python train.py --experts_per_token=4 --init_std_qkv=0.0234 --schedule="wsd" --batch_tokens=65536
Below are experts of layer 6 (counted from 0) of a mixture-of-experts language model. Rows are named router (the router's row for the expert) and show model dimensions 0-111. Each number is 128 + 24 x the weight over its row's rms, rounded and kept within 0 to 255. Numbers have three digits each.
After each expert's rows: a language model's description of what the expert responds to; "comes before" lists some tokens at least twice as common just after its tokens as in all text. This comes from a sample of Wikipedia text that the model never trained on. Tokens count by the router's weight.

# expert 31
router:162133100115181094154167183144187111122143163089113162105095101095125147103119185109140151101077115136100125115152140165112137096123145113126127107130118079107100111148089137120130101117141112136110110126100121100133168136130137157124120098111162114150151130153139117125138130123130132134123118122134139103097140113115102140120129100100
Description: Bare space tokens before digits in tables and lists, plus inner pieces of long technical words like ing-red-ient, gl-uc-osidase.
comes before: "1", "2", "3", "4", "7", "6"

# expert 23
router:146143095110140114138167149121167095144169117083079127160145111124120157131126144154132146095114102124122146127129127163102113135084097129122144144121121128155125154094073106134140134119148131160111144132141128107071126123152132135131088101123124142144153126149133135108113141137149132133094109093121163089099104144132126130114124127164
Description: Word-start and second pieces after an initial letter or digit, like R-ed, R-ose, 2-0-21, me, found, def.
comes before: "1", "0", "2", "ed", "er", "aced"

# expert 24
router:141096146076124140177149159130143107119160149112104110142107091124136103052127153127156143082105124147174159152116088149092143121150104174123113110109148120081107168139126155151118073100150138127093132103146136124122138139145148148126150113150080105144145121130176128102148144116113141163108124136157150141113117115090124161145169147158
Description: Prepositions in running prose, especially of, in, to, for, on, at, by, from, as in members of, in September.
comes before: " the", " a", " ", " his", " an", " this"

# expert 18
router:134105146108107098152163133153153121095156132099091152084126076120134152132131123096102160105098083135123178107123132128100091097123115139094109112109113100125093173145133132115086078124145128116098197155122122107115152113106139112109076103087120113097169153140140115098127148127151124104091071136114136122102096119123122135108145133141
Description: Endings like ing, s, es, ue, ave completing words in prose, e.g. gave up, sweeping, true, operations, plus because and However.
comes before: " of", ",", " in", " to", " the", " and"

# expert 5
router:166128145137100137158152121128132113154139153134102169135124098112142163114153139125148171122074124100111146067121108125101108099116098095095134108140097131137127157163143153119116136122115122113100151118138109112112152138146114157132128087121124086157170123171134143095144134148113089111144086117103063114154141148119133131157142144131
Description: Word endings and field names in taxonomy and infobox lists like Genus, Authority, Department, plus numbers and separators in tables.
comes before: "-", ":", " |", "\n", " (", "al"

# expert 42
router:146131126128167148139165134127181094134152127097114144159117097131079149080123134144159155132149110106154169125104125142079098148096102130122147101111112074116078181105105115111100132089117146131094145142127110124088145102099131137113145103118131085115151113181142134110137116137128154128123154099125098103118109115073069102137129123110
Description: Capitalized words in names and places, like South, North, World, States, University, plus year digits and table line ends.
comes before: "|", "-", "6", "7", "4", "5"

# expert 57
router:171117161090140127157146136125165107121130143135105139123103117077132134144126129091167171091135116106116141105144079124098109117108136122095111186122112104137125150130127097152132079150152104156116133170153100139091134098106173114148152077114100090122161136155125131109147134133145140122137089097102121077102126124087097141138127132132
Description: Formatting tokens in infoboxes, sports tables and headings: spaces, pipes, dashes, ===, and pieces like Ind-ust-ry, P-osition.
comes before: "|", " ", " |", " |\n", "=", " States"

# expert 12
router:150099150111128111138164154140154097103163104099131152158127114137122090112164152126135171139108104106102157095167123134081122142095127125126120109097115071129135151182116168154117130097109094132120160149113083100125164136122147135104157064104133121123174143155170141134128137148144142127133093120162084107125105099158110147144139134113
Description: Table cell pipes, digits in years and coordinates, month names, and the piece ill inside names, e.g. Distillery, Cassill.
comes before: " ", " |", ")", "–", "|", "\n"

# expert 11
router:128141115084143113181110112109155104100158158118109150145133104130154130107109182112180149130159105117120154147150082136039122122110116109120098140121107126091119173164113141134129117116134139105096113121137116093107105136140110147124129125124132122122134117206163125117125153134177149124158128085136158148129118086108122131146154126134
Description: Hyphens and dashes joining names or year ranges, and short word-start pieces like con, de, tr, as in re-elected, 1982-1984.
comes before: "0", "1", "9", "2", "3", "4"

# expert 48
router:161135131104189111137111141128160146139168142093120151120112124128104137100130137168127139119126100122094113121125114136080138115149139118080134128117160101155101144098121125126087115126124147137118139164122129089140147129102132108124119112149120135122145169165131116114114156142132125134107101143081101109118124128129149140140170151139
Description: The piece en inside words like differences, Golden, Commonwealth, other mid-word pieces such as ind, exp, amp, and bare spaces before numbers.
comes before: "1", "2", "ed", " by", "ant", "ast"

# expert 61
router:126092127092125115125114152129157154080153136086088136163113124124100099110133128108140159092116106128087123134106122143030137112090096108121115127128120141122102177118082137136122101128161109137122143120176099118115153110110095142159090098123118123120152137168120130123160141171107111144124083089097131099107117092101109110142149133106
Description: Lone space tokens before numbers in running text and tables, e.g. "total of 63", "August 19", plus opening parentheses and quotes.
comes before: "1", "2", "3", "4", "5", "6"

# expert 27
router:153123166100107139153137139120134069157145111123111174128077092128159113102125132152144185151084112110130148144120128130114120118120150109106154123119158102134144178133096097141138114142137085090126154165147083090076159119095128152135085105118133126122154095138119129152130117107155081155112120114135109117104105105125106108107159150180
Description: Articles and possessives after prepositions, such as a, the, his, its, plus table-cell pipes and mangled CJK bytes.
comes before: " ", " a", " been", " f", " —", " p"

# expert 32
router:162115137106113115120157160163135135151135148138106110119122124112158130089115109140177175111076110106104158100108114146113136114123139119119113124166126102157099155149108147119118085132154132158128119142159108121123158126122146146117119113123100132151144123132138138097173164148132106116130071095089114074101150128130087135111162116150
Description: Word-final suffixes like -ation, -ment, -ing, -ed, -ers, -ity completing a stem, e.g. Transliter-ation, Educ-ation, travell-ing, follow-ed.
comes before: "-", " of", " by", " in", ",", " to"

# expert 28
router:152114158109123092122084136137129113126122107115071167111122133111174150117136142153155182130104107143122105132091129137126150118100125124094122106103143143181110175125117143126135089122148125153106158129150077100086109126140134139123123067138126126139158098146159133119153149131136141152126131140130120089114121080146113127092134118106
Description: Pipe characters dividing cells in Wikipedia tables of results, officeholders and places, plus some Cyrillic and accented letter pieces.
comes before: " ", "-", " —", " N", " S", " T"

# expert 54
router:156110134101108141104147111137108110130125161117091148120127069134110095114129125104173120096098094111117145110112110115073117117134138113144145137160140087131101205138099153114129098135139117129096130177087141133102175108128133127146079090120143143134129129159150128097120115127147114141113094098124112113135116121081103111148166173175
Description: Digits inside numbers, years and tables, and past-tense verbs or endings like held, known, established, undertook, speak.
comes before: " ", " |", "0", ".", " by", "5"

# expert 10
router:124121125102114113116128149154125138105165126101106117145124137085094147062126116160170135106123090154117132099124146144128130130126105113092126134136113096137118192144140141108123117096154110137111123133101104088099140120132089144103088099111118092154168138155132149092157109137106110122114122093120098118131102134085136126095165147145
Description: Final pieces of names and nouns, especially a, i, son, ana, er, as in sing-er, Hispan-i-ola, Personal life, his family.
comes before: ",", "\n", " of", " and", "'s", " ("

# expert 47
router:154109126132158106137104160153166113132155169132135130126118088127121125134135179133132173096096128145110131142142104147119121142155091113176124111085112101148130155124125081099093106124106110166108141137123116108157150123130093129123132087149098107126150119172133139126132123093141099157135082104145140124121135119137079124114140109145
Description: Single digits in dates, scores, years and table numbers, like 10–0, March 14, Hot 100, mostly 1 and 2.
comes before: "0", "9", " |", "8", "5", "7"

# expert 45
router:140106128112121114172152145109146126101166135109113185096104084125084080138137159119134171116104114093110164128127116129101128119149123147142120096134117113151102138131108147148135120106128125149130112149140075079121140077139110137155124084135129129121179106143121159116144133117153130108139131097125108104097131101099120161106144136133
Description: Bare spaces before numbers in dates and tables, such as "June 2013", and word-middle pieces like inter-est, surv-ey, enz-y-me.
comes before: "1", "2", "|", "ed", "e", "es"

# expert 7
router:168094135099150103159144145153150105147139119129155119145102079121130171108132147140114142111108098111108157106097094163078132126130139144137130133131130112161133160150111163104136093148145154123087131150133090098096147104111143151146121077150123095101158148135126156108136119137148092121141125132123099068119074091151094085076152122176
Description: Subject pronouns like he, it, they, she, also, plus adverb endings like -ately, -ively and closing parentheses before line breaks.
comes before: "-", " was", " is", " and", " a", "The"

# expert 37
router:155093132116134133136119137116126092113145153112102152167134089096132101104147097110157190109110123085108169183120130127091081167126123127114131092160084112130123178116176115135125102112138155150125159152098116084107138125112086141141089074156115123113129124175162109130104108136145134129140127130138136100126137097129082126123166152146
Description: Later digits of years, dates and numbers, e.g. 19-5-2, 199-5, 1-9-74, plus office in "In office".
comes before: "9", " |", "0", "8", "7", "6"

# expert 49
router:146097105135119133140149139124156109127128154108092119145108122139148157090126137150182195091114059144097131109137119116095094138084116143110156077119140105134112141130068101147125103138129108174100147120136117120109169130133096146149131062117144098102102143136117118103138127146162163131098138087122130085122087112148075117076139121148
Description: Proper nouns and name endings in places, institutions and people, such as York, University, British, London, -land, -ry.
comes before: ",", " of", "\n", " (", " and", "'s"

# expert 8
router:138131158068149085158116123120168120159143189127116146158143098122132161088117166139159180120092078140122131129104102144094129118112111112139129132145145119114113156126110112112105109123130112142121110134118126087125155129122118118148127095144173118167136156161101150125158129131135128164130137070123125096116142107123079101131150130120
Description: Number digits in dates, years, times and table scores, like 1957, 10:00, 25, 20; also conjunctions and, &, spelled numbers such as four, six.
comes before: "9", "0", " |", "8", "5", "4"